Weights of a small mixture-of-experts language model, trained from scratch on English Wikipedia.
Size: 12 layers, vocabulary 16384, 61M parameters.
Experts: 80 experts in each of 12 layers, 64 GELU neurons an expert, a sigmoid router.
Training: a variant of Adam for the experts, 330M tokens, 5040 steps.
Below are experts of layer 2 (counted from 0) of a mixture-of-experts language model. Rows are named router (the router's row for the expert), down (a neuron's output weights, with its number) and show model dimensions 0-95. Each number is 500 + 40 x the weight over its row's rms, rounded and kept within 0 to 999. Numbers have three digits each.
After each expert's rows: a language model's description of what the expert responds to. This comes from a sample of Wikipedia text that the model never trained on.

# expert 36
router:472446526416460488504468506515503478490507513475488524495454564529515603447511440511451531419487560549490484579507518497540511491566501457456484510492497535538489503479525498518509535505446508461444549562492486497457446565535458467510456543547467507487484436465560485489513456521463500529
down0:543584497437508509494497568436479519569482470509493533475569523492427482591513578474500491470499525522572489500505479580429441502500513506412492484505486605489498474443521512522492558490455442454551512541441444520480467459472482473484478491482466475468475490525514467474476506493528468504
down1:504506486504543508463465521434448451588468523418500474480531442435524505454510507441526529534493554508505587442449397508472489479477525463563505472531544476503466473497458528481530494511464498516454441500504624542497520493480523472512511547436471470540533477556446453513447518509527600472
down2:522511496508450480502508490514530438452504433454524453525537467542496553547450476510492454521426565545571485469502497504522499517535483498484467468481437562460488509453448453448501477559481494477603439455474510520524519495601476537519533531446591520472542450479440535478454477560478436445
down3:546504522514517495560479444552434527519443511551513463503553475574546510482483506584437527496526575484554479471527458513534505468500491436478527463537483454494467497520505496494497496510496514511573471471454443525455516502502529511432571503445487517497526542505457497544476476475531453551
down4:459536568530473530526477550525489527577458525488492516521481471529555495524454508511423557482492527573527459535421431514477546501514580454454493514508481521504534558489470462491468489541461500474462540463447444469401467530544525547539470554511486505477479448523476485527472481474535510489
down5:565418518462509493511387523529479504527511496519529456512481464460509535484465513498478527461523507536475463564544491493518571477538515437470480493392512523532449490498479431529521522480416490567432478512469544511509518549524481505525506520514473460523479531404486488471523477515365513565
down6:500506540492578556521526455468487512476496432507431492539518485477544478490463507463536399437463539569503507535478595485527547500479443435495526422535459562514488583512486474470590478587504520417507526556496521432514492477488560470560601404535464537481518521523456458486470555529470503431
down7:530457531497502497545462512564497477549518483496483500458433460455550526482477535507459478500520487497523494505552461512452538492455483464487485531477495509538551495534479490535478468468498463509444532606526554502468525535540514530543485469523480408524422550413468522536512470542324530570
down8:556470490528514495456485499556531529464505514516489526505580564485506527518488545542484566502459480456496556555534423516488517519447468517500446520476508434462498540551573594463546507487493569499518509526536464581549500475501516501456515498500519496502525499567444461505420503505473464451
down9:469501583467511520459510499470546517474424469439458515535442491496485538479515494528530551493527556482542507554544522460623517523549430475514467475404505480495444534436512458472483488481441495538484487497484518542507534539566454490518470507489526619502559531466514535463478491530624462504
What it handles: Accented Slavic letters. Accented and diacritic letters in Czech, Slovak, Romanian and Hungarian names and places, such as á, í, ö, ă, ș.

# expert 19
router:412503566437471503498516512529510490508533430545456489500488534552589474493558541523447535552513478507434448519489530528460485469503422444517528505470489508613616509462479474519403550557474523486437548545482509386513503525551556538483470556447532451543488457476539423457510443453474567590
down0:514461450498476477491492474522532462492515402459480540472490502510484555457489519533516517516456455514535511429550467496480531515475521487488443493521590515540583503586440534566473469502501501518527496510493541462511460509457531456527554510531505433444451489538460434480445480465508491522
down1:530465545548520514479540490493499473528512552488492458495495423536494521500527554591457478494446463581499462519562473500513601470445548457530460537503444542473474536482496484455547524581519437531576497517380546490488507402560515581450481553462565444456481541528440467525507532534527540526
down2:552478400530493473478544507476489481520468548519504506518524447451504513461528481501508518416572524562471495512491532558498452497497429553496480557538508568471526592510490540428511480469517433525503394504473462482481468508499455439490462545419500554548448553490416531499461515495389517515
down3:604540515558460520465526519501401482484471552529490508443614539561550556489494478586527505505522471474477464466442428515520537439481525442492490467455536520495497465507501539490525543470567438463493547499452546467488493501483456390537502473486580484469530520498478516527505492578525460542
down4:559535544525478538561570530466508489574508496524488530517449492473487476506445492521405470516459534503474460432479469442461479460549486521522495478519500477515473563528478545487519467501547513570520523515529484471474487563517524524389442421454462500513462588459512505524594462541457510412
down5:519511482498533489533449461479499392477538486363537442592484484534569523443522476594451473469504442499502440470649486506496536531479461471452539535480541509537469523491542506533561487509536489475523482451489547479538514485451492492527540559519528481419457541531521454472470552488464570458
down6:509461502557538509433535550479523474484530414498494508560500521505505457497458559459454566526504497465541493535433535537495473501504481447424521440465508510486474522511545537569420514582516537530441487618513496519564527551519502445552533471498443492555577490530457431460487473485501492547
down7:515554558601486474552490566467420498508440590474491569495544465513607555512520555504478487487504498485535474514460491445460473441438518429488467502499494506452508558475495545498480559453614488483489499515501497527489502444579540453534552478499515436451586466551480530473489555530466459481
down8:544530517578546494546498504453445528504503529499484465563534501436491576510482493539502550497534505534480527460522529501508545454434521516512486444442528506433431517482521545504471489489550469492483518590522503462505495581514429419533465562524492492481488516511508494470467510513511432553
down9:524427443442545576472612465451484505480490480548518477509414474497496427623456545459549505574523527508552460511520475497517434548498515517501436504496518479562469533507548487441500472480489534501531464526478530547546484574466433533410588414524494596532502506495482511503432526500445463464
What it handles: Plural noun endings. Plural and abstract suffixes ending nouns, often before and, were or a comma, such as sol-utions, webs-ites, motor-ists, stud-ies.

# expert 32
router:455388513510496546531416502507474530565538497439465466549490525441503543493501538546468465430548459477459465471470528500562558584521483456524464518447454505535486425490533512451464514456466496501567558522568500509451463478537424486533534493539521517555495458469547564502526484509567493439
down3:546480465499542522362529556522470457465516465493482515508518484533501518451501477520517493597500473557551515458497505495498501502502541449516511485518559544534482463548564496574546517478572530469481514412471484432522520537457505433449535458495415491483501459462557529554557450522519408439
down4:512533599477562474468507513499551477544573473474524487531502408534526482439519499471489574512479522488567483467483471501434493477524493487493505535485417509549571481490555459487453469477517537512499521433555501488496473559493525537463494487468419504444484543523544495508595477442542433430
down5:582407499495485471497494456478491515400465442497531483501464507476484490441521498510481440444438470420540466513573515499498500468509530491458559540474531495473403507463511533453476491497385513549494519536431533511502517405477500506504475428545557492559531497505470544511511430447511552514
down6:483536513527580446494499519414466435464558512471478471546552440556596478552451501461491498590522468563498532566494491460517471538547515470498537492519542504566471478435556531523525459486532524456420482467550489449496623427453502485465512502449397506413519526504527502471529491497478510529
down7:502456524529499504555512516509406483518469510503461532504496516473523561520495539505451464405529510477562494537447481480463441439448495420520496591588472453500509462503496486472424554480540429495529550554490533501480531423482468449517465461529564485457539559509511520535526506557477548522
down8:511470599556567498537496484521481496401448546476441462506515488581509553428500491484506518431458426520535481591523473468521531517488444441522457501466483504486550532538551516483514532499544506474533456412495512509451514531534555494462524540516509527444487509561431485543553490513510458499
down9:515494533519492509490475508445504549573518449537491521485490492452417513461490585535591518514482478467451491434482465490561552496494519527476450476457483505474548458513513462475450496500573409478512536482533484464485528503464450504550488511475509504550456508443442512449490508504494520531
down10:565508486568512532509499564483495448500520485513460493457529512467510437522497476499530470579478515570570503494429514540557510517505546528435481545440481534542563546473463525458518496560546461505504458518497424477512484536527504532503520570455476625463455455550517446507486547472528496508
down11:481501447504493419532504535538454477461506494499493531513440573533535521492416522521523434508447494502533444490457445503512492507457493487574489536552491510452433502463561589553444480567514513482454542507480535592453493443422506534492514461456559514495501531500487525476514479465454486495
down12:486432513487494419525461488526514555479507577576472532532525507513505566490506500509458521418508527490473508514476461615483482467542505452559438443553491460399528526617528459525460543530485548573527522456451419509466476554481495428393475469481512501479485563436523529495527453419440474544
What it handles: Person names and titles. First names and titles before a surname, such as President, General, George, Samuel, in biographies, politician infoboxes and election tables.

# expert 41
router:463507538467484528462460472579500495516501493524507499548476575463457540537499422530513523523537532478491492434509481529431481460461484586531553476472536593547508494538440504517481465537521497473481466474500608504534518572497561518422499517562498532528532521531557485549453377523505525546
down3:574503539592585578468598486486445482493490477557481439512573486544510505538511567538486536555504458494459530471428458508498517508430504443448569533430568517490541517526570465470537504531571454499478537471418525491384520570489551485469575507513483513518547470569477540466507419523444500551
down4:510500497471567554506525489522532482540526506466573480496428411522476424526470494436494529467510451465533544451469498508460481525534531512449469492539518498507492517501478476538464479501507505532496453505524511508479577483548624448483531433515588469549531445526574478524473465399459496488
down5:509544522562501452509466487578491487497582507476477491500524476513529524511519524471470565511467511439525483512448523584512493502449473424408495507495499469570485459462480435468458521534492520512379507463455544448585486496499456444449419476504471495468444518476457527556551552459558518562
down6:462480485470558531551515461605441512435494441511494495578500539482555502529536537472428473563498512491498490504474532494522532521446524517407518503572461530487432538490495483484467534520525473519479502521514543534544507487456483455529520543472490525511543474559498424525433456458483465408
down7:457467496572571505572504501466492519431484453501462524552482606530535553512517506456462465546503495495544540557431505551509535529459547494517426553531455436463510467463464487496486414455551508471507452478486494443570514467513496452491540487480511430462487470475476557536435515487551554471
down8:500477508487489543503484592504437508532537541496526495440487526516488534471487552517479547485485472472465555496459525482549541483444486477443523484460490507479511480466548515522447565503515478482542512498458423495474490465472571557558457509592522436486511505576493520488544507484458486436
down9:592493484415546527505519507473504478547510567541513478524535458475550480518516518485518553554509487482542583513517481511545481484506471526442430505450399421498503511503509508539481517519463458451495450505503506500539507458427559519404547459496533515484550409529440534468465506560491497513
down10:478497532490524505540469516420485493507495497539546471468553461483517507491512528494525571592468543439493499508485558518547441446530473496471492504533428500564461483506502517474474526443444503488459570496455501485486405535511490493597512567522444475478460421490551538515480535515513498483
down11:495558517478562492511538480541491474467558507471494526529585514482522477516497496502546516463526487543463498497518463498492398511414544434475577497537537499441529513517505506507506498541550499493517540485520429532471468469460570506552474484474488543465510541515570464496562497454478433529
down12:468506497532473516451569483533524487532512540523500484535597475487529449472541466517513436504499519422496523446481470581498500576476519555447550474454520516413535507519482494481541590398551478472526529498538510495546545493396502451507548550478503522504498470568498486583558480479525479514
What it handles: Capitalized word starts. Initial pieces of words, often capitalized, starting names or nature terms, such as In, Be, River, Par, marine, Observ-ations, Ethiop-ia.

# expert 53
router:426463487451523508487420487514536515484512496471477547523441579465416557492424471517454582417486521425493505575501495470491534454561516447462517514483459523486470578477510434517512534502483543573442472508470485482501476525554476449470484516501516541522482482515567414486545517438434549559
down0:536489508386543395563479499413480495471537446468450458492520541510484542530501535478541485502531471543567498522507475537496496471406515481470504496610539594534471432531507545554494583532439513462442587543413527423515533475446491439454528472513545478523502442505518453510570439517412441498
down1:483493525448483480493468488435507523480517501438468510470437445436482524542567472451565499465549605502532486552466446538474533472533576533468540534478458546489480496535472554572520420525424467551528435489432541494452467558543560505508457527443572486522503492547466545476465441584509488421
down2:450473508558508508521561553502514459399530471515510492512500496511553438434502474486447537594494484530528468497507565554591515442530552540582454475498470521487478546493426449530500494474517495477464516512488501526467421479545564515474461520491558460579502565478491551463503497470456456499
down3:548462452515593529492463496508490536515527494491517515484576551529530503498542502420489464482518567499482496529509509536473502471540478470478547498562517519532537503421585537402514542526540607461416578436478411534462486455478559500497448529436514534456463501487472556478448488512545535517
down4:466541491491536466497462498475586543564549522486562544428470463475477545581458526478399515453522459503503450484504463464461486513476556480559454521487495453514570542512506509501445487549526546520490489507493408526500476490536479554441495464427476453523478529513537452484425505505509478411
down5:528510589480537456479483511490529500502536452480501465547531517417534518468457548535542506474624468466544493515563518576515521474455537508436562517455496446442535529533502517520532494432448471561459475462416505438471585507555530488495520540455543464493531487466486481449508521473508516508
down6:506468539459531522454502538473492544578462453523517503542519457489509500473446480518509457426474482469516506529477527492520470469515514481503559432463509504524497491548502525506499507497496561476454518509472512490561572503513541514507513512528456479633534512519490424454528544497472497491
down7:491482559546536479521610453523473511542531483574518613504459495500470508485473511516550427429517496489514457534471501499454422519451499475499468494475518477470460490480454481528425489507494464489509472542514467553464556462475509482537522463499507476476449484416436470474493474555466529508
down8:505530518472519514415461530459513514467577505527460492501573501570566581547551541492494533497482492508497554532490449537575541528513445470460448535538550450478445484486485563458526510484570518573500483557519422475515455502536495447477525509532474548474502529570472521472484493464542459452
down9:536518518536564534460515520490530459517516501453519502512483551475433529550522513506563506519537475434649533533539578479515543476499499520507415474437419445449460500515508530484508551495485493525535516448441451530535510611502488486474528534473507562470530492481595427491415497517537519521
What it handles: Non-Latin script bytes. Byte pieces and letters of non-English scripts in names, such as Thai, Japanese, Chinese, Cyrillic characters and letters like z, k, j in transliterations.

# expert 61
router:425471534501471548519436523524495466474558500558530503456410492538446469505466463577460524548520532532426609553460555459501502417484448535456534532534505490504509496464485480503529509535519490460489476422500509495482521561490529469414434423545507549547494542488567486555595530473475575532
down0:512516499429554453467503468413494542561519478496480506497567532515410530582529577472511516455412532510543510580527503586578484565476495499488527474523476424514505509483516467538565505520525502428490423514427418441494572466424555433487467500445509515501456512489475536467436516455571425514
down1:551519524550492530476470539487467438494495512537494552488456480446492528498509501488611496455495522549441527455455424570497452517484535538531471475471491517456526513489550465549518574453449433519480518506456524446460511473484528547431505535472518511501492486502452469450436482586487513504
down2:446457508467482436506498495489502460520525493504481518456490502498493440553495440491486463539442467525513548484472432475464524530525540532535474500542511551521414555509404526502542554561447515481526513510497535418383507476586471501516515483389472555602556530533455507535588505487460546481
down3:518504558502542514498545523507501523493528559510491481511548451552517534529456470519545514622560508533517475533468513519521500500509485465487460498491471476555509503501514487442523510577512556518422466471463525396504557581544536440430487489474506539486481480507515492385463501546517445543
down4:519580548488480472546502477507557565530565546418512517540478479514455490466514516451417535474500463471571501539489482443548535518513515508482486481510470418554550485488471460530513516467533492549403469471542485484530534540496593443476555507421492480455522489465518540461546536496519505607
down5:553537476504471387493527525474504538518572478454447509480481539476436510523512504527537483511527541487521584511522495568454461549418489528472449480406489450557504457468540477438491444459495530635524530520567511498573525528482563447480477526477501416560464524523487431507510523500530509527
down6:472534591610589530557522538523447499491499456495475521504582398507560504548506545502515534490520513490508472514463524552491439473472491495455569504570502556441497449524532487439573491543543480458522551452558515492527536419518392488512478546465471485477496555533447517476485483478536454563
down7:427493520506528608544468530590487417483464457479486505564483540511502562473452561455497533506521482506568458511503464490529437437479520531475441564483481505471529540494467494521463532462518403553450506550508562543464470486478467378549519477514537422523535489525485507468491461486545593488
down8:493460549511447482535473501522499512456527525442537485462539503454513546522441481523551561490506512474481434566477463435571474501509467494456457503546558578462541531511564503532462494527516480571491511536538426497538489542524528536461489497566521538450590535530475446498520457467497456510
down9:547515457497526598479465462460506417517507512509508428478463482443424519464451495499512545580559535503521497451548505486532533480521506521492487478486478503445488448498528533457460456505554470457447473523447520510571472497487611518463506515537494525483486495454474529507535478544444506529
What it handles: Asian name syllables. Capitalized syllables that start names, mostly Chinese, Thai and Indian ones such as Chang, Zh-usi, Sh, Ch, plus some place and team-name words.

# expert 3
router:517450544447462546577441546495446524523551517452505495471412562513446534475434425466438521413451520490455487497433531468444485472495478445484559498437480544511503513505471471517485514498496560542458507447478476489470496586541425532512525496518475560533526463531573494510511523499479526457
down0:541465480452479476482452530487459529519562485425475464484526465552493490526522509457512499576467474557492613485507511514382523518480527517441461508444545494530509464491539491451518510556496450509477508496438504515537456552495567575556564544500510485535525516560513517515499497464520460516
down1:570488504528497489439496506438401467572533544464512461521547447457538459457565589515551469543533576536502556512536475486589508520478510481544527511506487466483516553566491532476481446533444505537534509472478537490465471493526487431522580541434537491551491467501502443501534532529479537480
down2:447481455501499480532478524488423436412507540522548432538552483543489450494479486495477569538483514513553531568534494557495416469551448549528479486558450486526436511488546456566432558504455542472463464524534506431491405569513445543444534531499502606566480491488443573518565568479463516425
down3:572464522508515498482453523481480537549474443486499497527584596514508504575467463505489514543435499531514466480482512490477459556519572464456484504596528507559436497510534568480552497513524553417516535506481505466510496538449507450463491551470462515529493454500501580457526484493568480520
down4:454497579525489488459510478537522531538525469503514562450465483550518490521444511511469535505548485554507461510451438444512536475549525509519489533500502509547534485441503526524507494494482511547465498530520530482551492472536451457500505506439600494517511459482527510481549414488589514463
down5:538512525478549434487415493492516511562560516435464495496576555467532533509443557546507492541510468540432483507446520478522476530457589434453489461490444481532441513527593447524532453458465521547412490526490496461489540504541493476507570537504474505513475550473508468466420481469511490524
down6:513528570493559477479542469509459515524516435426517510480505501476477472506487523403545443457502457471544494568505540476491512528498513484536462474539479427570485532442565528562462533529497510442540477519516503488523486523505525424531492447539504518521510493513494489442541527438517467411
down7:483543546522472504568475492555499453521516532496514623500519494474464544486527556413491597487501562603550477470509474486467494441518459497533463469474464506403535515510450562519448483556537517479522593501556435484493566488508561477496497476524473466504470514520490524479487457542487466487
down8:537512575542503522425464528520481524508558492445455526474541536506566514510477585532494525514504452489450458577458490564552488540478488559552473513547574450540502548574487553513525509499546552483570570586537500563474410545519505460519537573507552505484497473521492524438544494423504500490
down9:461513538493496525485484486416510443546528552484495506538442525495471506539511468526534525527481485501471585508601568425554569490464482538461442418450493464450430506478522503507484504522460512510524515515531477569522550525493475563534482526523495563465516590503535516494443569507575457590
What it handles: Diacritic name pieces. Word pieces inside romanized foreign names with diacritics or apostrophes, such as Gǔduō, Tiān, Călinescu, plus year digits and possessive 's.

# expert 38
router:481464533501557460533457511514497468507593530554467508513466550532526529396508526512538547389522506467508449531471562549573488483509444465503550584482537508496474419449517486478507510471549559535476478481562486505504471453525477483524492555572547487560470524536529480468572476457492501433
down3:522462460512465545488524531489425531515502476511482533458550427545493510448460436534438480478475492474484532540506506476479500517520563500509571518530495471451508542508563513528493475449556560509519505426453563476531499493440535421453547518459486505450480516554402430560463456500512511521
down4:519529503465558510457564563520533451526513531465495558503534486500572484567527483458519555539494520495467489493480524391464527475492526506479477469488479496514534506466518495439534486492455493494475519485502496487521489486421502475401483476513450579499484456545492482466471435445463422515
down5:551462590471491437515534498478484506522509514498490482507551527567477520525470490513487496523447429473447465482551495519538481539536568472497596547439508430507418482456533497473493526475575522535475442504422502521465522478504503456529504487480496467500454488520543514479488581592521517526
down6:498487527469521503522475558503552540556482511464550530555567559495511517508518514477448472454566541546511474550510510472507507478497482547456473475511496531485456561476465564554414448571502482473431492547487564550535494463510529541469527480438525519531548511520496478443492530520511455433
down7:492488559546538434578471493484521458496552465519494521545452504489490581488518577521489483503532561469592455537512504476472454521423535431562447540556461441427588496465452438498458497457579473460552508534563426544481482469560491429511539534504524464506491519513514449542465562550489508544
down8:573501471527527542520494538504445525498416515485508510520543455555552578514459532527509530480530534503454462497535468534554499445503462507465461511430595477411475517621565538479515511515530517561501529474538486506479494557525471508504574496491464468471474514508496477489491561435534464524
down9:540453519483537452564491553547479457451468511438461449513520519508436530580538487446473472509499449474531502507477537526566511439554503479472482487498448446520502550483486484501505535489539486519547532497543576472486502473498519506483518497491442518508500503484476493498464545545549470542
down10:465514532511529505548524459396606491541509508495573439520528573436565493552424510545477500474502506487509480613480534503518497518481564523513511539547467465558487531485486619433471527484530443516466480524510514481489443526477548501514494526425504504417437490588498522452528532504525591483
down11:477467527457497472508542550507499486461583595496516475559590542490562578518485502513548495481488452501510489516518441487529551576475533487541504465478473456470491557442460533486506511554482553472515469529533480540478461447539531501556505525489464497497507529497435438515507487485494394510
down12:571407494543512425475516506648512516469528532529468539507509483528529587490477478483456438445583499443491471517520528494520429504462481483540480482528561551476569510524551529540477456474502514499597438525554485522514506439488560464551565489435470501513526531483503511600547525477496459483
What it handles: Roles and article structure. Office and role nouns (appointment, role, leader, writer), plus was, section markers == and paragraph breaks in biographies.

# expert 18
router:516515475480495510495493497518505473502453495521493531569500497509510518428525461466524469487528495402470574487479515493486467441606440486512466463484527498548529519527502467542450522555453514484512494535472473503463476508496504453445503472471496511510549521562557538482499481473424464445
down3:534460527605492531505496435523499559467522509552516540571551512520530531525522527501463472532487506489471442509508479520500441441493493463493546471522454499509518541497558514467444501510542509499514514518441505553600423569450504571519494492587495525510501478462387515511505423492497528526
down4:419477564561467477485484551479482519557457555477468584513458405512518504433466566489488567531392480507537520494497517443563553556595434490519487542585494581500516572498456552467547510519528501453493475474510455490528480484492429504553552496434524528579485500511428494494447524531548480464
down5:508465476508525450521541456521471500507543458619486500500544478538556542511467505474434467511519541483433570462514503463498399516437455439501548515429497543506471491439572543460559504486494558533503474485466577508516529510566485459560477511506529502517442491472492450502512459471521442462
down6:545555523456602505529602489491483466526503502491520516513504446520440566484498547526501464514466503500468541595508493499535447473500512460426587496535516500573386543492500522547417479515512479500524488558497439546504532486468473452556496449507349433498566516486457451478450469508489543502
down7:442572495586530571605502558467480500471476504470529554536501499459499519464492547484486492437503526524584476535470563486461499446454481455526462518484542452517450553411508457514418434475565462516488528577565473509523531468570584509558504494491535422471492454407537485501474546545530468487
down8:508488510547525540505463415568441528442502470473504478488526530449509485436503430391460499488496563563473485538468429528528502503436503552471583475494524456510475492480453545458557469465503495565463447502465550507511524473567460455547518539543470496475453524452516465523522552475415426543
down9:514528552533515469467498458529425508505536509512463531474483516549492497560528485536508442557558489502503530502515542404522498546531489502510539445471509450550525504591555534531483511463476531485515544507503568458545487528473467527467499511500489539473460488419607433514453497495575434479
down10:541488485516504395525468509417520485478470453466530540464557529517464568454493510446535453484491521454446534516458534527569477436455463481463534555454471561527549425456496489503523433480478503499450422514467573533507474530571446424575563520449436557538481504546507478414458528480565487489
down11:524453473483481508546543557482466510562531580570464482502513535506486473477491519499412470481546534497482468535483515510504506470445514428529497528532617532511495572497550476532394491399489463551515505501480427482420527479472546534445500552565458495460491496488484458534526495491395487541
down12:574516503463494496540505442523440494474482562557530575551550508514512555545552453463520485473482452504454510477521508507480457528500580442552473470506521475556527475559508502562499536456545531471581534438469518562540500543488599503450588512502522521501452525468520544485462470501498505495
What it handles: Vowel pieces inside names. Single vowel or short pieces inside proper names and words (Bo-e-ing, St-e-erable, Karnat-aka), often in sports team and season text.

# expert 16
router:425527556531451494506526509509475492525528509522433481508480515541574525538513480458531531490512467529536454499488578500446441433501426564524561460488536500508549525482474516552478527547467519501497515563489497454462511553560508505499496486533579450543440481504510462500538447532459496596
down3:594514492522480565499554499485460477509460537504516526406513475549540491482506529500539486522439491445530516546472466558517528478493523485582508446504502560498473504524534550511528591478552475509539537506456594403508447468475533442465472494512540474452471424516501490518511482458483476451
down4:530456522483527514527549512567432546524555471490468516491464430518523445508487534528349508491444460454525515530509467455460530495483490466499472540535443463571473537454539499478483498530560562536461555485560507493515503447536566507401526438504491500513525579539507526525473479478433494417
down5:437494491527507497463578412497495457496573534476602426582532443503427478460555503477469477494453471417456491492501515483482563542482430458504481492461492480448469530534531488518467562509500595503517491444502533516505494522480539483533551541539523521473469433580560505455477481504468515547
down6:462524550534521510478507509520468567532581513521505522548460478476548506513498516530457590484531491433526473492492513438451562532507468505484495457532558533561477460457435518439553485535521570451441493525475459496505491480469533528529553507539473451458526441573523485483499492419484482489
down7:482516535556537478584495556547412523511475533444481576443513507513525553497509496520484498497489497493564457500466443471449456459449492415525427519494472461459494505429490525506452559440581529473514509527478548476460500451531556459502530497475537465452550464531520471476494555543484492513
down8:509505504556496483461480470475488513563532577558495489462483495530471495447453454538487570453480515454469510495428484448530490526486458515530480534468518457477485497556499564425452483456547482405525528504527520517455476478457452504555505456540457473448484550515512530530483498535534437500
down9:544528432580532448488580502438561390469415561486441529532511483503533475550472516551472494438479502512551493570537469537520499482462465525485453456467453470482471524500547534493444436516615480578543479532489584536497479535462488433442524466515491555506492526480467462461467533442516462561
down10:480584502513541481602485548443481511593484506546508465442505472455492511506452507525550495536542521515544494554455510502484461503521488473487504472526444553490545463475471539499478557472429499435519464512460466504450461582520496493549499552510472446503514572532473536521453477471534468539
down11:526485519503597503488561484544522485496539444549493568531594564500481530454481533428485473486461538581505490522548484527497396584511459455439502579507528497453490491442494497499412431479542547544523497451546448519517494519448517545498576502518466519438533486555509539538477517465458492516
down12:482472502525533473487471579578418460468516448507453547406481506429534478552543555533529487552513517496573486487557485575452489473443515466502493557499520533499528557492493531552489488435506494485528531506465593523457558515519513495468543484491513500461480515563515455450451561532457464434
What it handles: Plural nouns and verbs. Plural nouns like people, persons, tributaries and the following verbs is, are, were, has, have, plus empty table cells.

# expert 6
router:477439506517517475475419553564411509537549516541428532448500545413484461509477447567498459499532460405417511474493496474541543548518521546498487531500472507524462509532469507472461502514445484519502534444536514468508515546489435539498471415551494522546483497482570462502477457468523537483
down0:470463507431466502478461465489555475492633517502532501455552578513543499487505474502507502550498508537479495531531515492533485506475449502462449505549541475552502430534468512528487578542526490528461561471488516491545475519492560471527457477448479429503438470554561470467484484504518518557
down1:540524558462540490454496453506440472470501528416522449529485419449524469500488500510560465541477565522533533517475482552532463437456478485506554491436471502524523434513554525468479490539486483515546520465515531478519557472523469556497428512420528484519507508419483470491546465517417462495
down2:509503558504451485435456480454563456536509563606551513449453504499524537451527524492544540566434553523485487485487506491575597496529487580518452536516523518491556559462499443570547466513520428423474509463445436544509544456463467478534481482485508486506528563568444546482520487515507507432
down3:500495558461440507463524543502499463549559521458501512486534512562506522598529533553517485567478524473525467483426519505491520562521519453485481516513499462471530435469542513516511479523574506474490478510482535474464575599509530463406523554464460392576507518525534485471490436468510476498
down4:468434487517531414495462429532478513599602527419579550521538474482544492497476527518452483454495546596492402514455521480505546487510545533480517498606506525542594492499472510508499488450523449423467474476501568452506542522550553462473490533517562515578474549582457447484527542508476422472
down5:528515550462507497547501420428514460484510507435499422507506521552445483506500444470486481444455491445504477560549518557475459571505525473431468444456530531502486450507553455463538452552496534517487533552478447464490506446477559496538439544543501454465442519469515522535526430440524460510
down6:485513537540555526531546504480453443537529496478521490560556472545503495565555565522476443524523476527482485439444549487518521541526515439462552408559555534553473441478512469497529530545493574473469453538512440518508544548508516404452477535472433506541540483519394483482527551431480510491
down7:491495508562525491429500514431497494460469450436510486557535432447517525478475572505447532511490536509430449571471538451534394506559481432502427546537469469445512454486483614462484486484579475441466470540519483503553513485526570495508472474490522438430545539494514551540533472518505571479
down8:444518542543448479522432508524445530465473538515478426515603461527532513484479473509490515471469518459470532563553471522497502477488528446510475544416527516476475461463532549459510519482472489435521484532447514494459498559537479507528559587505475505414490478585505484552493498546537471522
down9:509540505474566537531448478492523479483452480499492502464474493450457484499486538469506528523501556467537520471507505469504472452451512547506444476441480435548470623497521488501435502502544431453514529585457544519494451543516520482478500481470526508472472523456500534523428487559497491521
What it handles: Capitalised name beginnings. Capitalised first pieces of proper names and titles, often after a hyphen, dash or line break: John, Mar, Charles, Br, Or.

# expert 29
router:418486552531481451515479474518557501561532480506475521527465570546530526552464518525513459493568463454490479531562569525390497489552499493516494445509500552558538484511441585538437473476495530481473483605487502416513529549522560491507503508515516481549515367488539547433553493521482487532
down0:493481543522483484540520555483480536472452530547517542506556523449549492419498450458505561504440501513451540413515523527498481496514508426552477489467449497517501465584483516438523458491557485444499583474470484527523482480439453536600490521522448450477520423478495439520488428507549479461
down1:496505584577483478503545520532467489468370443508498551451518460469483476525507473556508516523479465539505437529562417557470515449480507413565470445497479465545449466530467559500530537491533466520559449522527507487491496565466477469419493529448542442489502480447461502528499501501531487506
down2:549436444498532513500523550482494465562482542464482478468478487482526448467460457526495524542528533553478528493378423476505441504524523505495503480591489482455501528491547511500505544423512578450482498422514517475512472499537464509499530493519548567525541552510430500572511518452448487478
down3:529480492536445571493497490506532475577422526489524569416540453561515465483515445467550476542447490402471505447491421544475487501489457479535500494538450498546502455510549499434539556553547529428509502471514524439476490540420461449448494499501456524509486478508477478499590521486486545549
down4:457517492458503462506508522425510487520429517445449540495445505502498499549478556531474523497542483531507471535520445475518500500474507511527482514543503547500578513419510495520495475525531472520580514463534457425434532550446490495501519480459458457497510512501506460444518565526564523493
down5:512474539495483481574502479473574491512560483445498463493525539481528469455488518503457510574501502465485469449521488561510475540494555456455481562464574507422487519541526503514510498432514417597507508486427529531482511500544425444523562497456500378482437524485544447469421483479526532438
down6:534529529565480516460502428470518493467599425501552513467483535503507520430548535445507493490503463500528454528513444439479478462560513461499492461501596535500497480530508533417474547542484564514432468472449448501566459528521491475457577444494458506431501506542538531481422506519534553440
down7:467541525512518505540533530527434487485471521529449528529550442518564539501527585483464536457470478550503446461481482510522516458434416476475487510549482536473560539483486461556530510499589519491530472519493451482477530521546463450573534435442511414474505504500538477497574501537471492460
down8:572493533575461459504492545471453520496468461553499500459527522494518530473518500520535536509516519494482474469493498588517550578513503448451515485463483443536495461530502479460546450440620510502476453466469546470490534539429506426516524469471461522455499494556520497505441507511502401450
down9:509513483457560489571521482499505482555502478528521530429495522461463527510490473462455537543462470502483494504520517407521522478601529510546485472548483503470477633486453512456554569527495510511453528544480519487482433575545408506447505538422499585452453432479532548512488536497533477466
What it handles: Word-final suffixes. Inflectional and derivational word endings completing a word begun in the previous token, such as -s, -es, -ing, -ers, -ation, -is.